Weights of a small mixture-of-experts language model, trained from scratch on English Wikipedia.
Experts: 864 squared ReLU neurons an expert, 1 pick a token, a softmax router.
Below are experts of layer 3 (counted from 0) of a mixture-of-experts language model. Rows are named router (the router's row for the expert), up (a neuron's input weights, with its number), down (a neuron's output weights, with its number) and show model dimensions 128-255. Each number is 200 + 30 x the weight over its row's rms, rounded and kept within 0 to 999.
Before each expert's rows: a language model's description of what the expert responds to; "gets" lists some tokens that make up at least twice as much of what it gets as of all text. This comes from a sample of Wikipedia text that the model never trained on. Tokens count by the router's weight.

# expert 5
It responds to: Mid-word pieces, LaTeX, tables. Word pieces inside rare or foreign names (Th-or, K-ed), LaTeX markup like mathbf and _{, table pipes, and century.
gets: " |", ";", " century", "or", "er", "_{"
router,160,201,191,167,179,217,206,254,265,210,192,167,218,210,165,181,151,185,211,248,189,215,209,185,192,140,200,232,191,185,212,213,181,198,191,188,207,228,148,180,204,220,186,208,210,176,199,222,184,161,217,211,224,169,187,160,147,125,169,123,128,183,168,185,247,203,212,190,211,220,186,186,240,130,182,224,202,170,199,234,207,139,208,150,186,195,232,183,153,228,261,178,115,185,219,140,201,213,149,206,226,197,201,204,195,230,207,186,245,218,188,249,146,226,179,184,216,152,201,182,159,225,236,244,182,235,190,258
up0,158,160,211,198,184,272,192,184,195,212,213,217,228,239,153,167,208,162,186,212,176,243,232,160,228,198,238,215,202,184,189,169,205,212,111,200,215,220,187,192,203,184,236,232,238,224,156,161,186,180,192,224,226,192,198,234,223,217,254,217,217,222,204,240,230,191,195,145,195,197,190,202,258,216,218,207,162,229,255,182,233,199,176,209,220,237,196,212,170,200,238,211,218,154,127,141,219,217,195,197,221,219,249,189,205,192,174,243,243,213,203,207,239,182,187,223,223,172,225,175,194,173,203,125,204,259,157,244
down0,241,208,221,150,215,213,210,165,172,166,203,186,238,203,201,222,163,156,182,173,228,213,204,141,214,193,236,268,162,245,204,229,158,239,178,189,201,176,184,286,258,180,233,197,222,161,242,198,187,176,205,162,218,188,173,243,189,205,239,222,168,204,220,224,218,231,216,199,214,242,220,230,216,190,201,286,186,233,204,252,131,198,182,185,261,207,164,179,189,194,179,239,222,168,185,231,178,222,178,219,231,191,174,197,200,242,163,210,198,220,225,176,191,210,185,172,240,208,226,163,242,188,257,212,220,197,242,250
up1,220,207,227,261,224,242,228,217,197,236,216,145,196,196,133,217,225,220,199,227,219,163,205,205,195,173,230,210,190,171,260,176,179,212,195,184,258,217,202,214,230,173,163,163,146,214,166,186,254,196,162,225,163,145,207,219,161,177,223,179,201,163,195,185,210,192,201,203,205,265,219,221,178,220,232,201,160,146,226,240,195,195,207,226,144,174,159,255,191,200,171,181,175,234,209,215,211,237,176,124,260,219,217,227,213,266,230,208,188,230,260,208,168,198,207,211,140,158,208,205,198,212,198,150,251,231,248,242
down1,165,178,227,229,220,155,154,204,222,202,258,176,215,216,192,207,205,227,165,113,212,225,197,170,157,217,172,195,136,202,197,181,192,226,197,195,228,237,179,153,229,211,227,213,171,172,189,217,186,222,162,234,225,203,179,211,157,185,208,184,183,203,219,226,184,194,182,201,144,183,179,148,210,211,159,205,170,229,193,197,191,194,197,143,140,251,256,237,187,212,181,164,220,192,200,233,164,225,259,221,140,212,228,211,196,255,208,238,249,181,283,183,171,228,233,145,197,183,163,203,273,171,170,206,254,238,160,248
up2,175,151,186,196,186,152,228,213,189,195,205,214,196,238,206,220,229,247,239,228,196,251,224,206,188,178,182,174,228,201,217,208,239,164,166,163,210,215,178,165,160,205,204,207,190,190,171,226,202,197,209,218,216,206,244,237,163,186,195,250,205,209,194,209,239,184,201,187,231,164,242,176,191,178,167,181,281,208,249,181,193,213,198,197,216,180,224,199,147,191,212,205,202,188,244,167,181,212,155,186,221,194,151,197,170,226,217,208,207,238,190,188,177,245,149,163,190,192,232,196,190,233,239,220,163,239,205,157
down2,223,192,190,187,182,161,187,202,223,220,222,269,240,235,213,181,229,224,222,209,221,224,162,237,204,258,209,206,199,208,233,146,188,240,163,235,150,234,140,182,237,226,185,179,191,205,166,207,179,203,286,219,212,208,175,203,216,204,181,254,148,202,210,219,235,169,178,244,138,187,203,218,166,197,172,220,164,210,179,159,190,170,227,241,175,207,200,181,205,180,160,184,166,211,176,168,107,251,178,153,195,204,173,183,237,161,237,195,173,162,197,191,234,195,174,178,211,209,252,128,250,163,182,182,193,173,278,209
up3,109,237,211,190,221,208,200,211,259,207,218,214,131,200,180,237,142,182,126,243,254,185,176,201,186,191,152,151,185,193,220,175,161,171,217,207,187,198,235,201,227,220,198,185,201,215,224,214,211,207,175,256,186,252,206,146,211,169,167,182,157,182,196,188,222,189,165,213,230,198,258,236,227,179,195,181,200,150,205,206,180,160,221,137,214,234,169,264,235,153,175,220,214,231,160,197,201,183,208,196,242,180,246,183,172,235,243,206,228,177,142,169,185,177,189,190,186,210,257,179,217,228,164,240,213,248,169,170
down3,214,255,180,209,229,158,236,148,168,219,149,208,160,183,200,157,206,216,234,226,227,240,206,162,230,193,176,179,191,202,250,197,199,192,158,178,213,201,184,173,155,192,210,224,209,201,193,192,192,169,224,199,170,169,181,204,180,200,212,225,215,214,213,217,169,230,235,222,173,172,238,254,183,165,253,169,255,153,203,194,179,188,211,203,109,219,210,179,196,198,191,168,206,176,230,217,187,215,167,169,200,202,170,198,212,252,176,217,169,197,225,190,181,164,163,187,245,153,136,234,191,198,151,250,239,178,215,182

# expert 8
It responds to: Name and phrase endings. Final word of a proper name or fixed phrase, such as River, Cemetery, University, season, office, plus year pieces like 202 and coordinate units like °W.
gets: "202", " and", "%", "201", "'s", "'"
router,219,161,246,204,211,252,238,167,161,187,204,235,176,177,218,198,164,191,230,210,166,194,193,181,182,180,211,209,196,219,198,149,221,203,231,186,211,192,185,202,246,140,213,230,200,261,168,216,167,211,178,186,207,155,210,169,208,174,204,207,210,212,193,206,270,232,145,196,235,190,248,193,231,131,215,177,199,256,188,215,198,155,198,192,214,185,180,199,171,216,199,262,179,182,123,200,231,160,216,173,189,229,224,202,159,222,179,193,130,150,243,188,237,211,230,197,164,198,233,176,195,172,217,225,232,259,201,168
up0,195,215,192,209,209,219,252,155,242,189,228,202,205,170,225,192,187,218,157,179,179,189,256,245,147,168,185,191,216,212,235,191,209,138,265,216,180,261,216,195,194,178,232,242,241,172,151,209,166,149,182,235,188,117,236,183,206,213,161,201,213,238,149,150,207,188,235,209,212,174,179,191,206,203,242,222,185,141,150,229,212,158,200,180,188,195,169,229,233,193,214,229,166,233,212,187,172,175,149,164,200,235,219,186,193,209,210,216,205,148,228,172,212,274,222,219,187,209,258,208,162,229,196,244,254,217,191,238
down0,214,230,197,173,231,173,185,189,147,190,151,150,198,187,222,185,180,168,223,221,259,105,182,205,199,152,188,210,195,226,205,148,226,184,191,205,189,223,207,160,110,203,208,194,166,183,177,170,182,149,149,153,210,224,184,171,242,174,181,224,227,202,267,200,180,166,177,220,173,200,191,189,208,193,176,210,213,250,191,173,113,192,196,173,160,190,230,186,222,189,199,182,188,245,233,218,264,202,148,170,204,254,184,233,232,219,223,172,270,170,209,185,132,166,222,206,205,162,165,212,155,229,183,190,204,188,191,204
up1,221,211,263,160,232,158,253,194,222,166,204,190,227,188,205,237,167,198,187,174,143,259,196,256,231,276,219,203,237,157,152,190,210,127,223,206,206,155,181,186,199,206,175,211,163,189,223,222,201,185,250,237,209,230,187,198,172,194,200,212,172,205,192,190,216,195,147,203,154,239,185,212,190,203,229,184,268,191,209,171,209,242,184,181,147,227,222,188,177,167,225,206,221,265,179,259,216,178,192,151,223,242,210,201,188,189,186,177,202,251,166,202,193,211,227,182,208,257,132,196,200,162,232,192,203,249,202,198
down1,192,165,197,220,211,237,249,196,253,198,241,186,179,185,222,198,199,226,164,193,181,212,153,280,222,204,266,170,211,155,189,175,169,169,171,180,193,214,203,237,194,226,242,181,209,165,210,241,192,185,211,178,163,251,179,231,252,211,198,201,170,175,219,214,179,165,160,181,152,181,184,222,220,221,185,174,235,180,206,129,220,188,210,222,244,208,179,178,136,189,235,209,172,176,194,194,181,192,204,190,206,165,169,157,182,158,202,143,156,222,209,180,167,187,266,198,209,186,211,203,204,207,177,199,171,224,148,204
up2,236,173,174,159,138,172,201,211,257,167,204,192,206,238,180,188,219,214,230,194,171,177,199,205,177,160,247,210,244,209,176,222,158,152,206,220,187,197,175,231,201,208,193,232,181,226,219,237,241,202,218,229,168,144,230,155,207,234,171,170,170,233,249,207,158,168,153,179,167,229,171,174,233,179,270,202,234,209,208,244,187,172,238,183,199,216,206,176,186,174,238,198,242,215,184,263,199,209,197,155,170,208,211,148,221,249,205,210,180,183,216,179,173,192,201,235,227,219,220,208,147,166,181,211,211,278,193,249
down2,151,182,146,169,232,198,239,174,179,192,194,213,213,205,207,228,197,202,213,190,216,223,216,239,198,225,147,198,215,212,194,161,217,172,202,194,199,221,174,199,161,195,199,238,193,181,187,178,168,129,193,184,190,203,159,247,168,163,197,211,207,185,156,204,162,148,185,204,263,184,185,215,223,184,222,247,199,166,216,172,241,199,176,182,181,186,199,219,244,245,184,227,150,194,202,194,170,166,199,184,211,222,207,213,231,241,227,185,245,266,167,190,191,185,193,241,151,204,224,217,224,231,206,239,205,182,181,270
up3,187,206,171,237,213,147,206,199,210,189,184,208,198,205,206,210,207,218,202,194,153,276,164,233,134,168,175,222,185,218,133,203,164,178,230,148,227,215,185,247,244,224,216,232,151,228,211,200,167,216,193,183,140,206,233,213,182,191,178,182,237,209,197,195,236,195,194,175,197,166,180,249,171,162,253,177,213,170,187,261,175,165,146,211,191,191,224,221,189,224,170,249,209,221,164,219,205,225,154,182,194,226,205,174,255,219,160,296,173,259,215,127,164,247,154,223,230,206,219,105,187,147,238,192,224,208,234,228
down3,190,241,184,158,194,204,167,182,220,184,248,210,157,133,205,226,201,156,185,195,238,211,238,222,229,200,179,191,216,182,212,227,220,154,224,208,187,197,174,163,149,171,179,226,178,234,208,184,206,149,186,181,272,232,167,159,248,253,218,203,249,230,235,217,210,163,164,181,227,179,219,184,174,231,221,208,197,139,130,177,211,264,251,215,189,243,218,194,245,187,178,248,223,175,180,129,222,156,211,188,203,158,178,200,231,212,186,166,189,190,227,234,184,243,158,184,182,177,189,178,189,178,196,201,175,177,170,131

# expert 6
It responds to: Conjunctions and name fragments. Conjunctions and connectives such as and, but, although, including, see, plus short word pieces inside names after S or E, like San, Shanghai.
gets: " and", "a", "an", " but", " as", "in"
router,174,171,186,183,192,180,209,226,237,189,173,232,206,201,161,193,151,202,181,165,160,216,231,198,203,160,158,213,172,187,230,197,230,216,179,198,208,213,221,139,170,151,218,205,245,166,171,203,204,200,173,147,205,203,190,235,209,183,170,213,213,221,239,204,198,239,172,198,217,193,179,196,244,190,164,187,193,225,184,163,208,231,202,204,216,218,263,225,232,218,199,193,194,180,192,179,196,159,170,189,232,162,222,223,187,219,185,176,168,172,195,124,187,147,183,182,176,167,124,197,148,189,232,158,208,278,170,175
up0,275,169,173,187,172,222,197,180,201,190,201,177,207,268,139,147,212,192,175,205,201,197,194,265,148,161,255,134,171,175,249,188,183,199,156,241,250,254,176,190,191,224,189,179,174,159,206,197,248,227,238,202,211,230,232,167,162,180,161,182,141,223,255,227,234,202,137,179,192,168,193,228,200,183,232,178,213,187,180,216,195,224,209,192,160,202,201,207,159,171,216,192,183,196,191,191,156,192,196,198,246,233,208,243,210,191,157,195,171,172,175,140,164,210,192,191,206,205,214,193,150,222,239,159,212,162,210,167
down0,219,189,151,271,170,169,190,181,221,210,266,136,207,198,203,266,186,220,222,192,210,185,187,248,183,241,186,225,235,166,201,221,214,182,140,185,209,224,244,168,182,242,155,195,252,144,196,258,201,226,167,153,231,226,184,226,229,174,156,220,182,219,237,245,185,253,210,239,179,201,210,189,182,205,239,180,221,225,222,236,238,232,180,171,202,223,221,160,176,164,192,186,258,160,196,159,189,226,185,180,177,207,216,231,222,204,149,188,211,180,191,235,197,164,228,215,204,232,220,176,153,161,171,172,255,163,222,200
up1,184,226,186,208,159,216,176,224,192,255,192,218,194,168,193,216,180,232,160,174,227,255,226,194,192,221,154,185,251,176,205,254,144,179,223,196,223,224,196,242,152,138,224,213,151,215,199,155,227,212,198,196,184,176,176,193,160,217,198,248,170,189,243,207,212,175,248,151,247,208,209,239,152,185,183,232,226,204,225,147,150,178,180,243,224,236,184,186,167,169,217,140,182,167,257,186,177,181,185,185,234,220,169,179,193,223,223,207,192,126,152,185,204,208,189,212,177,215,220,120,270,200,206,217,195,206,241,261
down1,222,172,195,239,232,213,236,249,200,207,177,163,130,191,231,175,195,253,248,216,206,224,170,253,199,191,195,215,215,205,228,127,169,267,264,241,182,230,233,215,181,186,222,280,188,245,190,252,152,190,217,162,212,223,209,188,220,221,202,189,232,217,212,189,177,194,225,195,212,187,224,194,232,194,222,179,169,215,180,187,159,244,249,177,184,183,206,225,246,199,166,163,192,268,214,153,234,208,207,195,233,213,208,200,170,180,209,225,244,192,203,201,200,215,180,200,226,166,177,166,187,242,157,176,244,209,199,213
up2,206,245,220,199,174,182,236,179,179,195,184,209,163,238,184,194,225,234,187,233,185,159,160,163,188,202,142,178,208,208,153,163,184,140,235,204,259,190,217,245,167,223,151,185,177,225,211,226,209,174,225,181,161,181,144,138,198,198,209,222,203,218,191,137,187,265,225,152,174,174,245,238,289,179,219,215,242,142,194,205,213,197,179,220,168,176,189,184,206,214,160,240,172,221,200,253,208,207,191,203,172,241,206,152,203,223,194,204,199,237,280,188,214,221,182,207,137,224,236,172,207,191,241,205,200,240,158,183
down2,193,196,197,140,208,202,148,122,258,180,206,158,265,166,188,195,185,194,227,170,256,210,213,223,213,157,143,219,173,214,193,196,160,235,239,230,207,165,177,210,229,159,166,167,151,184,165,257,198,219,178,222,180,260,194,202,203,144,212,168,185,213,204,189,219,170,223,248,236,202,182,238,202,236,206,204,219,176,216,198,201,180,215,187,208,154,160,201,292,239,182,166,182,152,225,214,218,218,192,120,204,198,207,171,215,161,189,138,196,225,193,214,231,186,198,181,146,222,217,176,221,234,173,194,206,207,200,169
up3,191,172,165,164,172,202,185,203,185,221,156,227,251,191,152,251,243,208,235,210,188,249,260,232,145,158,185,223,238,190,147,222,171,215,191,178,189,199,173,232,237,231,183,154,233,255,203,207,238,239,219,214,195,159,172,212,265,165,166,186,175,175,163,201,216,180,273,179,181,212,184,177,169,186,187,199,240,158,201,227,167,167,234,257,221,203,138,212,165,198,201,202,203,214,235,164,202,252,211,199,192,133,205,186,143,177,221,222,147,189,224,249,209,218,162,223,179,220,183,184,213,269,191,160,231,214,138,211
down3,209,237,221,233,214,226,231,247,196,185,172,207,226,220,222,208,212,202,150,193,182,207,206,176,151,229,204,206,173,211,172,208,211,203,255,141,239,236,185,208,173,207,249,234,189,176,150,194,164,182,161,205,199,204,163,199,175,252,204,151,162,222,144,178,180,195,208,175,190,180,175,196,227,172,224,219,217,193,222,201,222,226,212,199,174,171,231,191,187,199,207,196,141,229,209,188,178,207,226,187,189,136,168,264,224,187,247,175,235,156,174,188,215,162,209,172,196,171,174,213,174,243,212,265,210,256,279,135

# expert 0
It responds to: Team sports context. Tokens in sports biography and season text, mainly league and sport names and nearby words like the, such as Football, League, NBA.
gets: " the", "–", " League", " a", " National", " football"
router,193,286,220,117,192,180,181,180,214,232,202,195,227,139,225,274,186,177,209,162,188,233,224,188,193,253,148,171,184,215,198,233,145,189,188,190,179,199,162,240,205,193,213,185,120,201,224,224,272,218,174,206,167,185,176,188,238,205,177,210,175,222,221,257,207,239,209,148,201,206,178,245,219,243,178,226,175,266,234,195,182,184,247,205,222,218,179,205,214,219,182,172,226,260,240,205,193,252,207,193,188,210,193,177,191,156,235,171,228,213,176,216,244,223,211,174,187,204,199,239,203,223,164,156,187,178,211,215
up0,174,186,209,184,194,172,203,185,243,216,174,154,189,207,160,220,170,160,181,208,161,235,225,156,192,193,201,191,166,199,170,218,201,210,197,192,193,164,153,228,246,210,130,240,140,175,208,164,224,231,157,185,218,180,207,195,196,230,155,135,207,253,198,220,212,251,189,215,168,185,191,175,216,217,209,224,202,196,193,220,163,178,131,216,245,204,234,168,201,158,263,204,202,210,237,241,171,225,171,218,204,189,222,169,185,224,240,147,182,203,181,148,200,257,214,163,163,178,166,186,250,215,219,230,156,220,200,177
down0,224,198,208,204,189,214,231,214,182,196,166,193,217,216,177,179,206,217,200,222,195,189,208,204,209,154,226,139,136,182,235,195,242,173,248,218,194,155,165,217,182,235,167,258,221,209,192,185,207,182,169,118,237,200,198,157,193,153,207,170,193,210,155,195,175,224,224,239,253,194,213,202,177,219,189,146,212,181,192,241,211,158,155,184,174,187,238,162,178,234,241,205,197,157,214,222,245,214,196,173,230,188,170,147,171,212,241,154,187,252,153,173,188,176,243,223,202,216,151,192,234,183,225,230,140,241,194,198
up1,169,190,197,177,200,240,238,237,224,201,229,240,175,218,156,221,213,233,202,186,171,184,206,201,201,143,183,171,204,194,153,262,191,207,229,196,175,174,233,216,176,168,201,136,170,195,184,160,262,241,187,213,184,192,195,160,173,195,211,198,240,201,182,241,202,260,250,233,190,161,174,141,185,189,222,141,181,221,173,167,149,166,147,213,178,229,221,207,194,216,197,195,191,258,175,169,234,189,180,228,222,189,224,204,182,177,183,241,251,164,175,176,204,156,228,150,196,200,177,181,247,192,219,200,166,181,208,216
down1,201,199,156,177,217,176,232,186,228,182,141,199,253,188,167,184,182,259,226,201,133,136,219,182,184,170,182,219,230,214,130,237,167,199,202,200,192,174,204,212,242,209,238,200,211,172,229,199,180,205,221,144,176,182,147,181,161,227,220,146,213,186,172,176,180,187,258,193,177,212,153,209,173,175,198,206,179,213,263,189,151,240,219,165,200,177,169,231,203,216,179,174,159,260,191,178,169,211,217,197,239,160,179,216,190,199,280,207,228,202,205,194,190,200,227,195,227,241,153,227,213,178,202,255,213,213,206,180
up2,221,213,190,199,247,211,192,200,174,252,182,153,236,187,203,198,237,229,160,149,167,186,229,182,235,238,194,217,225,211,229,223,202,200,162,226,199,188,182,202,167,160,190,228,209,213,232,205,222,206,188,171,176,218,165,235,231,184,207,217,208,172,189,240,204,166,180,212,191,235,207,200,177,180,183,213,207,212,208,205,203,199,241,209,206,197,191,176,235,156,188,225,183,189,222,263,205,217,167,203,191,188,205,158,228,217,213,194,233,193,192,161,182,173,160,178,180,243,178,206,181,215,216,224,156,233,179,193
down2,180,223,177,169,193,137,117,200,218,189,209,138,205,139,185,203,183,169,228,189,179,186,256,204,227,166,179,181,184,243,171,186,250,187,141,160,133,210,193,186,166,197,237,168,237,164,211,170,176,210,193,117,211,226,218,209,200,208,258,220,173,227,156,180,241,164,177,204,206,271,232,173,133,191,214,243,191,216,169,209,218,202,222,215,200,207,201,160,161,167,276,199,174,203,169,171,183,155,156,223,245,168,187,204,205,158,170,165,161,215,207,192,200,235,182,156,179,244,197,208,207,243,233,237,179,195,214,268
up3,183,236,184,205,198,201,173,160,174,194,168,180,185,166,172,219,179,208,164,194,176,225,157,194,206,210,178,191,219,181,177,186,159,221,166,170,187,163,265,190,180,164,198,202,180,251,211,170,213,199,185,242,176,210,211,233,215,183,197,191,152,124,224,189,168,175,224,191,240,211,191,231,265,227,182,214,207,226,224,220,185,199,241,143,230,227,162,169,197,188,208,212,189,259,188,182,177,193,186,184,250,209,244,204,182,268,212,191,239,239,225,212,223,230,152,139,194,247,202,193,229,186,206,199,211,204,229,223
down3,173,154,176,185,182,213,168,226,171,159,243,224,220,212,176,165,172,229,190,216,182,179,199,173,185,196,189,189,189,232,199,216,217,188,143,188,176,230,170,194,202,171,180,195,192,207,220,163,220,164,226,168,250,210,157,191,175,168,179,216,155,180,207,158,218,179,222,203,234,229,182,232,162,195,184,228,179,169,192,165,244,123,189,166,229,168,255,182,225,232,185,124,214,167,176,208,163,172,222,163,183,199,186,215,195,225,164,229,207,208,187,228,153,255,221,157,175,207,218,158,225,176,198,210,233,180,207,156

# expert 15
It responds to: Plural nouns and endings. Plural nouns and plural or verb endings like -s, -ers, -ions, such as students, people, residents, contributors, rescues.
gets: "s", "ers", "es", "ions", "ors", " States"
router,182,173,215,257,210,155,250,176,175,250,193,286,177,228,204,185,236,216,111,211,170,168,169,202,233,197,232,199,174,187,225,200,180,228,233,215,176,222,226,171,176,218,180,213,250,264,180,170,232,264,166,165,220,183,211,229,179,207,192,224,232,238,236,231,138,189,229,236,225,159,192,173,139,227,187,209,221,188,198,210,211,223,155,209,238,186,188,212,254,194,180,222,224,137,140,174,255,189,169,206,179,186,220,227,228,194,181,181,195,203,209,179,176,182,206,225,252,190,198,213,199,172,196,217,220,168,190,197
up0,228,190,183,162,235,209,245,192,235,159,161,234,193,237,189,244,202,228,208,240,190,219,198,211,157,183,198,180,242,196,191,191,154,217,208,190,173,181,209,229,203,200,188,227,199,169,212,188,213,208,218,180,160,195,179,199,224,191,200,165,206,187,186,183,183,202,187,225,186,180,183,224,214,221,228,157,217,188,213,275,191,225,184,173,214,212,157,211,222,243,194,217,217,221,170,196,253,176,184,203,190,221,245,204,239,201,169,248,243,224,251,163,243,183,160,179,127,181,205,182,189,209,196,232,160,193,223,104
down0,143,200,243,178,262,164,167,213,175,185,245,197,188,248,240,179,218,219,175,185,184,185,199,199,137,211,138,191,195,172,225,252,221,208,202,173,177,192,207,152,136,216,191,196,221,210,192,209,243,181,189,253,220,212,168,153,223,188,201,169,162,174,196,208,202,132,220,236,188,168,170,206,251,200,212,232,225,182,207,175,178,219,217,205,235,240,235,192,270,187,208,206,183,246,241,217,196,186,184,226,270,210,227,167,205,183,207,203,248,187,203,200,227,221,215,214,179,200,165,218,230,227,221,202,178,202,199,172
up1,248,149,196,231,233,202,232,181,148,204,169,195,224,208,231,240,244,209,161,264,241,239,179,190,189,234,249,175,200,194,204,257,200,181,175,212,182,185,152,183,255,174,198,216,195,171,197,150,192,249,235,166,181,224,204,170,203,186,217,215,217,198,192,236,232,177,167,266,205,211,227,162,191,175,174,201,203,190,229,233,183,225,249,172,204,154,203,234,226,212,173,198,175,179,218,142,242,195,205,177,246,212,217,198,223,214,183,255,226,208,211,248,173,228,188,197,200,216,170,189,203,171,173,244,250,212,160,175
down1,189,201,183,185,208,251,189,241,145,236,217,219,174,221,197,211,202,179,204,196,168,227,169,182,202,269,224,191,181,219,221,225,244,203,167,173,158,210,209,188,168,166,163,182,172,193,233,181,124,203,146,201,197,216,214,184,185,189,209,184,204,154,190,185,210,203,209,190,160,215,249,234,244,235,221,148,210,200,213,231,209,206,237,183,193,205,209,249,231,178,163,224,199,225,141,241,110,199,246,261,228,153,192,183,154,189,200,189,215,246,222,193,229,185,200,232,219,199,174,203,205,228,218,176,187,213,168,204
up2,181,167,210,207,228,249,203,228,211,174,172,169,177,229,177,172,208,253,219,207,174,225,184,216,144,179,154,236,200,212,231,183,183,187,228,200,206,199,204,201,190,213,188,214,215,217,214,213,306,201,168,172,228,173,214,198,204,199,239,236,206,225,237,213,192,220,170,152,184,168,188,196,256,189,207,170,226,214,192,209,213,200,235,158,259,223,163,217,164,172,218,168,231,199,198,195,170,179,202,190,165,195,196,207,189,180,192,210,180,234,230,191,231,240,224,180,181,211,213,169,185,170,213,248,203,186,184,234
down2,174,200,191,203,211,206,199,203,168,148,220,181,180,193,181,188,148,220,175,214,170,197,213,217,202,185,195,221,207,200,180,175,194,235,206,223,225,146,244,208,200,175,144,170,200,247,206,240,200,212,169,224,262,188,208,216,248,160,228,240,183,150,173,158,216,201,162,146,223,189,185,193,209,172,205,260,198,206,252,217,220,254,200,170,205,212,198,194,186,148,229,225,194,212,215,232,197,207,208,249,186,223,209,226,257,201,198,255,230,190,208,187,161,211,236,256,182,196,171,249,266,277,220,217,187,173,250,235
up3,212,203,229,190,202,198,247,240,200,235,199,208,205,195,183,203,268,239,155,204,217,197,186,228,228,238,197,180,211,225,181,192,178,190,148,253,180,175,198,165,224,168,160,205,171,188,191,204,194,263,194,193,238,219,245,185,187,232,175,216,217,193,184,214,206,201,229,208,154,157,147,205,226,230,196,185,166,194,247,237,175,238,164,235,171,168,163,274,205,194,197,217,194,181,150,182,202,155,185,188,195,175,224,211,216,221,203,274,230,249,207,146,212,198,190,183,167,198,138,177,232,181,164,230,195,192,214,176
down3,173,218,200,164,175,203,206,145,193,205,153,235,223,180,191,172,173,290,216,212,206,198,181,150,218,236,190,123,244,206,184,217,198,128,234,215,243,197,166,182,167,229,233,172,230,211,202,140,195,197,165,219,220,243,240,207,217,238,188,157,202,214,196,139,227,224,199,184,226,175,130,176,186,220,216,188,163,204,127,236,234,249,221,238,145,206,216,216,199,168,264,188,247,245,151,243,144,229,181,182,156,179,152,221,193,247,231,170,258,249,214,255,229,181,140,197,245,151,152,253,226,226,195,175,211,173,177,197

# expert 7
It responds to: Sentence-ending periods. Periods ending sentences, including ")." and ".\"", plus some closing word pieces like -per in Menispermaceae and bumper.
gets: ".", ".\n\n", ").", "\".", ".\"", "per"
router,147,262,160,224,258,166,218,252,161,230,193,146,123,187,179,185,218,220,220,183,176,178,172,200,178,181,216,231,203,146,272,182,164,213,258,205,192,176,228,212,231,201,193,170,196,241,168,183,230,209,178,173,221,193,221,201,244,192,190,194,222,229,227,202,220,139,191,235,216,209,228,131,177,176,215,155,213,209,216,204,251,218,173,165,193,186,195,247,196,209,175,219,161,202,154,230,246,153,226,226,215,248,242,148,186,166,154,162,181,207,268,181,217,211,193,197,163,227,162,187,187,146,169,246,211,165,176,180
up0,180,219,205,223,196,217,166,149,182,194,170,205,200,198,185,254,181,166,176,199,139,182,145,243,206,254,242,206,171,187,119,253,147,198,224,150,169,193,195,211,192,191,203,240,202,210,221,171,195,177,209,197,183,164,174,163,167,213,187,185,177,216,201,176,164,209,214,195,220,293,109,217,227,229,178,189,210,176,194,209,179,185,179,202,232,230,174,267,174,184,185,279,175,235,195,208,234,222,177,212,193,207,183,213,218,244,238,209,212,203,208,197,212,172,235,204,203,242,189,190,165,217,216,219,178,226,256,209
down0,148,187,186,224,176,253,185,177,173,199,220,196,183,189,185,177,148,222,185,206,193,195,251,202,224,264,262,212,178,250,219,182,245,192,227,186,113,209,152,194,177,203,194,234,211,183,248,240,194,177,183,193,210,197,305,201,174,140,195,182,211,178,193,109,189,187,231,165,184,146,252,222,194,207,216,177,274,198,218,165,209,254,155,192,209,212,226,195,161,241,173,216,237,216,279,258,177,205,198,230,156,210,206,151,213,153,204,210,162,183,162,246,180,168,249,217,124,202,173,220,183,187,178,209,180,206,214,178
up1,198,181,207,238,223,195,242,223,186,198,259,198,223,171,179,223,201,239,161,164,166,239,216,232,210,233,150,188,253,215,187,214,205,162,192,202,240,179,267,244,192,215,203,219,209,258,179,181,180,204,185,202,206,179,208,134,191,214,222,205,205,186,201,192,200,243,193,251,220,236,232,228,243,217,188,167,248,182,229,200,164,198,174,146,171,262,155,257,216,140,230,218,174,194,199,257,226,225,173,186,261,220,251,208,222,183,215,182,213,194,211,155,195,193,198,224,200,235,184,224,236,162,163,205,228,236,191,199
down1,243,209,177,146,218,222,222,232,213,206,181,200,188,170,197,228,254,225,242,148,172,196,139,202,191,237,214,181,224,157,158,189,168,198,193,265,223,173,260,187,232,213,196,214,232,256,205,200,194,179,232,239,227,225,191,227,259,246,206,143,246,199,202,224,144,239,176,203,196,171,202,188,196,208,160,245,163,169,192,172,190,231,187,199,162,235,159,163,215,234,192,183,172,231,236,210,163,156,219,194,227,144,188,177,212,248,217,192,167,148,179,231,179,182,202,207,209,214,239,154,202,217,148,196,172,213,236,237
up2,170,158,168,204,167,180,201,247,191,207,210,187,196,184,242,250,252,231,164,178,209,204,196,226,152,167,147,247,196,253,220,205,195,194,192,186,222,234,163,222,222,222,219,166,176,204,178,205,240,182,256,211,208,185,165,231,195,160,244,140,193,191,160,242,223,237,181,171,240,261,200,209,199,227,188,178,170,231,268,175,179,197,217,170,188,226,174,198,219,242,217,209,217,267,213,210,235,230,209,189,230,233,187,224,201,218,258,172,156,227,155,237,218,180,184,177,195,216,191,160,165,192,170,211,210,218,227,187
down2,191,253,235,227,204,210,242,193,217,208,207,212,201,238,160,213,188,188,176,264,222,198,203,189,187,191,171,235,172,217,133,206,221,230,155,206,228,268,169,190,241,273,212,196,216,217,227,227,185,158,187,213,266,222,150,247,202,191,234,208,160,189,217,166,191,178,229,175,211,192,213,191,182,137,260,178,232,188,212,183,187,223,241,210,162,198,169,202,215,195,280,193,167,180,162,168,227,185,219,252,327,150,199,245,210,166,190,199,218,249,230,219,209,227,167,150,198,181,206,242,215,197,230,179,213,174,224,194
up3,168,158,230,183,171,254,196,226,214,270,180,216,210,177,200,220,209,215,199,244,249,181,228,250,216,195,260,155,225,188,244,157,232,204,180,217,239,148,210,221,213,185,208,239,222,218,192,149,186,205,226,183,255,184,145,192,220,215,229,174,145,201,208,178,200,182,212,223,193,189,161,228,231,247,207,222,162,143,238,226,180,133,171,184,183,259,189,229,156,234,183,246,201,222,235,227,178,196,202,161,241,187,155,179,237,170,231,256,182,231,248,186,203,144,137,227,175,193,207,182,157,209,207,201,173,277,201,203
down3,248,208,250,163,228,188,221,186,215,195,206,188,226,184,213,248,205,244,204,177,238,199,221,174,198,211,205,217,201,181,164,185,168,201,141,123,156,198,163,197,178,170,244,229,185,189,205,244,209,140,209,204,190,199,265,209,156,215,214,228,113,184,234,221,238,214,211,197,200,191,227,240,218,203,167,224,182,190,190,172,263,210,182,217,184,183,235,189,158,192,290,219,183,181,124,190,196,230,188,219,186,217,199,252,221,220,150,153,192,208,187,166,149,197,197,188,190,183,252,190,170,198,161,236,196,171,168,223